config.toml
num_hidden_layers = 12
hidden_size = 384
n_experts = 40
experts_per_token = 1
d_expert = 736
d_shared_expert = 0
hidden_act = "squared_relu"
moe_layers = [0, 1, 2, 3, 4, 5, 6, 7, 8, 9, 10, 11]
router_score = "softmax"
normalize_top_k = false
routed_scale = 1.0
balance_loss = 0.00068
balance_bias = true
router_logit_norm = 2.0
init_std_router = 0.0173
lr_router = 0.00164
vocab_size = 38102
norm = "rmsnorm"
norm_eps = 1e-06
tie_word_embeddings = "early"
optimizer = "soap_variant"
learning_rate = 0.00266
beta1 = 0.95
beta2 = 0.95
batch_tokens = 262144
max_seq_len = 1024
train_tokens = 1594000000
max_steps = 6081
dataset = "wikipedia_en"
Below are experts of layer 9 (counted from 0) of a mixture-of-experts language model. Rows are named router (the router's row for the expert) and show model dimensions 144-191. Each number is 128 + 24 x the weight over its row's rms, rounded and kept within 0 to 255. Numbers have three digits each.
After each expert's rows: a language model's description of what the expert responds to. This comes from a sample of Wikipedia text that the model never trained on.

# expert 3
router:111105136145138120140132119155144157138095095137109124109092113082152116112152131117148189129094138133137076096152106121111139127126127131110155
Description: Prepositions, conjunctions and table pipes that join names, such as of, by, vs, against, defeating, and cell-start pipes in lists.

# expert 7
router:164126091119127145107116157121125159142152115142110151122123112140107133132113130114116087109152111097120156126154133112093114164146137118089149
Description: Subject pronouns and subject nouns or name endings right before a verb, such as he, She, they, who, the band, the company.

# expert 25
router:146100101213092130121121111100125126135190133139136080142115115185111151117131131120114099119098105144155136087131114202107154159096128130107128
Description: Ordinal words and suffixes (first, second, 1st, 20th) before century, round or place, plus "In" starting proper names like Inlet and Infamy.

# expert 14
router:122110150174100107104133070168097125106116131119111140106106123121144126088092130129170168121113139131136123122111080136135142150139146136094078
Description: Indefinite articles a, an, another, and line-initial table pipes starting rows or headings, as in received a, Titles by surface.

# expert 22
router:102176191147094121129150129122120136087133120095141109126136176115103120114084078124145134156155148132168119102093152094177144159134149114095107
Description: Determiners and possessives before a noun phrase, such as the, His, Its, possessive 's, and role adjectives like main, former, executive.

# expert 37
router:148081116127125154122122196125184125110164140134140140141148152172096132137117144103072099140140134141124128124121140118163110129120121131128139
Description: Last digit of years and numbers, and words before a comma or period, such as compass directions, US states, countries, and "However".

# expert 33
router:111154135163184155160139111107144141142101126151097104126126145132115149126149119141103136121125123146110129124123145099105125078145108131174105
Description: Word pieces in the middle or end of foreign and personal names, especially Japanese and South Asian names, and place names: Mur-ak-ami, Shiger-u, Hel-ens.

# expert 23
router:126109124144098100134127162125123107111198127093133112123117115122121099124077152140051098091144115110108127131114161121106093144094112106102122
Description: Endings of Latin species names and other word ends, plus closing quotes, brackets and braces, such as -ensis, -atus, )", }.

# expert 15
router:154095102126135144114126124125125113092187099116118140114134083099138122163100142073147082106144131078136176130129150135110117175137138110133143
Description: Final words of country, city and organisation names, often in tables or after of/United/New, such as Germany, Kingdom, Committee, University.

# expert 36
router:132082087123118121115151178120144132158109155098097123133089102085163108139106133098145092149123116145059111115150133129116088166144121154097151
Description: Prepositions and commas introducing time or setting clauses, such as In, On, after, until, During, Since, the comma after dates.

# expert 24
router:159113141142081149141112137173084138129127137150151088146163127163135123118116125143083149113164117131158121173175143123117134132130143131155129
Description: Capital letter or consonant-cluster pieces starting proper names and initials in lists and tables, such as Sh(oshu), Gr(asse), N., Kh.

# expert 5
router:160105139139128154116105173077112113125119143191137120135148115118141112124152150077146104163141097153115140131143121136121086116115119147120138
Description: Words opening or linking clauses in prose, such as that, this, which, where, because, although and what, often after a comma or period.

# expert 39
router:111124126148089114150135119135111131158147085102108143123122104084152143130148116141182143167092142123152096143102119115119124140094089138114147
Description: Mostly the after prepositions, plus at, about, around, approximately, reaching before places, times or amounts, such as at the University.

# expert 35
router:126054102108127133124103137136122135114177128165179126112113162192115138154099101145156149137150131127116129169114088120125121119157117145168093
Description: Possessive and contraction apostrophes such as Hilbert's, doesn't, plus ISBN, 978 and word starts like Im, Hand, Sand.

# expert 10
router:112126106137121105110141093124159113131158131076116146138091140153107122108138141120176116134096113106131147141113110091157168109121180149127118
Description: Title and head nouns followed by of or similar, such as Minister, President, part of, number of, Republic of, Species of.

# expert 19
router:121150116169173133147116139132140165144162097140140141146179137144131134107168141151132101104087143125113131105109157162103122147115109127157115
Description: Accented letters and word-internal pieces of non-English names and places, such as á in Klára, í in Bíró, ø in Valsøyfjord.

# expert 30
router:110163130105113127136129121141126126128115087139110141135122113131128122120154132099146175126107124109133084116151104148169114133115121129125168
Description: Commas, and, of, with, including, several, many, linking items in lists and phrases, as in clothes, newspapers and manuscripts and copies.

# expert 11
router:151137152094161103109145067143152107158082159125129106117138105164110133123141102146102162129112128170144093129118145086120134101119114136151134
Description: Numeric digit tokens inside years, coordinates, scores, table figures and identifiers, such as 56 in 36°44′56″, 0 in 1–0.

# expert 12
router:136157146095114116119145115088126096141137130081107143121096078145157144121125111106165128168164148130144162109135129142148077117117091139121181
Description: Nouns and verbs continuing a narrative of seasons, careers and elections, such as began, remained, career, general election, role, team.

# expert 16
router:111156114132109113138133158054115131113147130093134139134079129138131133115102105106167098135135135082098154115111125127182108104131113125134132
Description: Common nouns, often noun modifiers, for things, fields and facilities, such as water, music, research, parking, locker, rail, legal.

# expert 29
router:123149122116096139124152085160138128142171157145148167105134127089130137116136133091116093129157120141105129142122150175073120144144125115171082
Description: First three digits of years (201, 199, 194) in dates and citations, plus dashes, plus signs and slashes in score tables.

# expert 0
router:134162128191111159113131094125099111128137083139182123122130103081137104134138125146135156114166117176105140102080146157155145129132149114154139
Description: Lowercase pieces inside rare or foreign words, taxon names and non-Latin script bytes, such as ic, ent, ith in Allentown, Epithalamion.

# expert 4
router:126082099109157146118103123165088122120125167103124146128112125116116124146149120130088088116135141137151145150116103101119180108127145109149150
Description: First piece of a multi-piece common English word after an article or preposition, such as cour(age), hon(esty), resol(ving), constitu(encies).

# expert 17
router:184123103125097093140145149145109136132116111157178124142134124137118131104094137128121150153092145159083122083144154154101172151129136112141144
Description: Standalone numbers in tables, lists and measurements (16, 104 minutes, 52 kg), plus "United" before States and names like World, FIFA, ATP.

# expert 9
router:104103135086112088112143106144096076144141142085096095105131093158143138130161116152129132144124089129168147101125152109132103123107141148147142
Description: Blank cells, decimal and percentage endings, zeros and position codes between pipes in tables: election results, league standings, football rosters (MF, DF, FW).

# expert 32
router:154127108111111139099108245135156125133117143161154119132127146154104127148080134115120150127139094165142100135180117132134154084137097139165103
Description: Line breaks ending Markdown table rows, header separators like |---|---|, closing parentheses and braces, and breaks before section headings.

# expert 21
router:147113159087164118146142042090153114143118131109098126127133124147142106160093127143109122129117146165127148138098122127125103110130120132169122
Description: Labels in infoboxes and lists before a colon, such as Born, Country, Website, Genus, Preceded by, and word endings closing list items.

# expert 18
router:128130124144194116146128120091155129119111168168174153148156129141141148114178123137100107114146128152139117130124094094140170157138119123111108
Description: Capitalized first syllables of foreign proper names split into pieces, such as Car-niola, Ver-di, Par, Al, Gad-ag.

# expert 20
router:100124131150149127165110204071209145144058166139093143133132134086129135132091130171092153106138100139133142172151124192085143093097094143099089
Description: Capital letters and capitalized pieces starting names, acronyms and coordinates, especially W and E, as in WSOP, 72°57′28″W, Burgos, U.S.

# expert 26
router:102132183122095083122112146081123079101152104099137108130139139189192121112110110125149101142138169101141140123136118098159122141107125124146140
Description: Participles and predicate words after is, was, were, be, followed by by, to, in, as in used for, known as, due to.

# expert 31
router:096115129149132160122123177158119159133096137171171101114098153110137133113142125148097122099107136135104075145135105098163153154134157126091137
Description: List dashes, opening == heading marks after line breaks, and name particles like La, De, Los, von, du.

# expert 1
router:135141097100138124106123170171153124110107134166132142114148152097132142139073152118165131156126109103154132124117099119107111163144189104140156
Description: Forms of be and have, plus "as", right after a subject such as it, he or which: was, is, has been, became.

# expert 6
router:150167148073109139105124131163124133122084076118092117137152118155089109168122148093092135108118114109123119125144113142165125170158147111102135
Description: Commas ending a name, mostly after a town or region before the larger region, as in Marysville, New Brunswick and Lincoln, Massachusetts.

# expert 8
router:109126136143181164093104161120142124096092087125171141135145150129132107108149162108097098119116121090142101133154139113146158121173144139109116
Description: Opening brackets, especially ( before dates or glosses like (age 60), plus Thai, Arabic, Hebrew, Armenian and CJK characters in names.

# expert 27
router:111098152099122165119134148157099115130111121156078127135072118139121115146131133104133152107129155141130103072119133140110130162119098136128107
Description: Closing == marks of section headings, sentence-final periods and decimal points in table numbers, such as Career==, 138.0, cover.

# expert 13
router:171160096067144153157140139154143129133088110142167132133135178107131127140127147120093165129157108154113141166188112155090118113146194147121144
Description: Hyphens inside compounds (state-wide, up-to-date), infinitive "to", modals such as would, can, will, and prefixes such as re-, dis-, un-.

# expert 2
router:164151110102148118133147169122123114143109104123102164128109089174099142163125132111099126162084167110110082200148158148104117115120164123126116
Description: Pipe separators between cells in sports and results tables, mostly before numbers, such as team | 10 | 2, or times.

# expert 34
router:143128096119183095131105087015112117136169168169136144108106170145097149119133136128152123138102170123135131139147117128133088074146099133143114
Description: Common nouns or word starts after an article or possessive, often ending the phrase, such as film, song, water, team, Min-olta, War-fare.

# expert 38
router:136169097178111130142115139088112149104184117092122138109102147079146120122164116134154104114134122093099139116122165126173124128116103140121142
Description: Nationality and place adjectives before nouns, such as American, British, Chinese, Nicaraguan Navy, and endings like -ian, -ia.

# expert 28
router:117138146170120134115123084159103127127142165114080113123162107137100120144146120117092152125151132158124078120100143099177095087110116113122089
Description: Capital pieces before a period forming abbreviations, initials and numbering, such as No., St, Jr, Ref., G.m.b.H., list numbers like 8.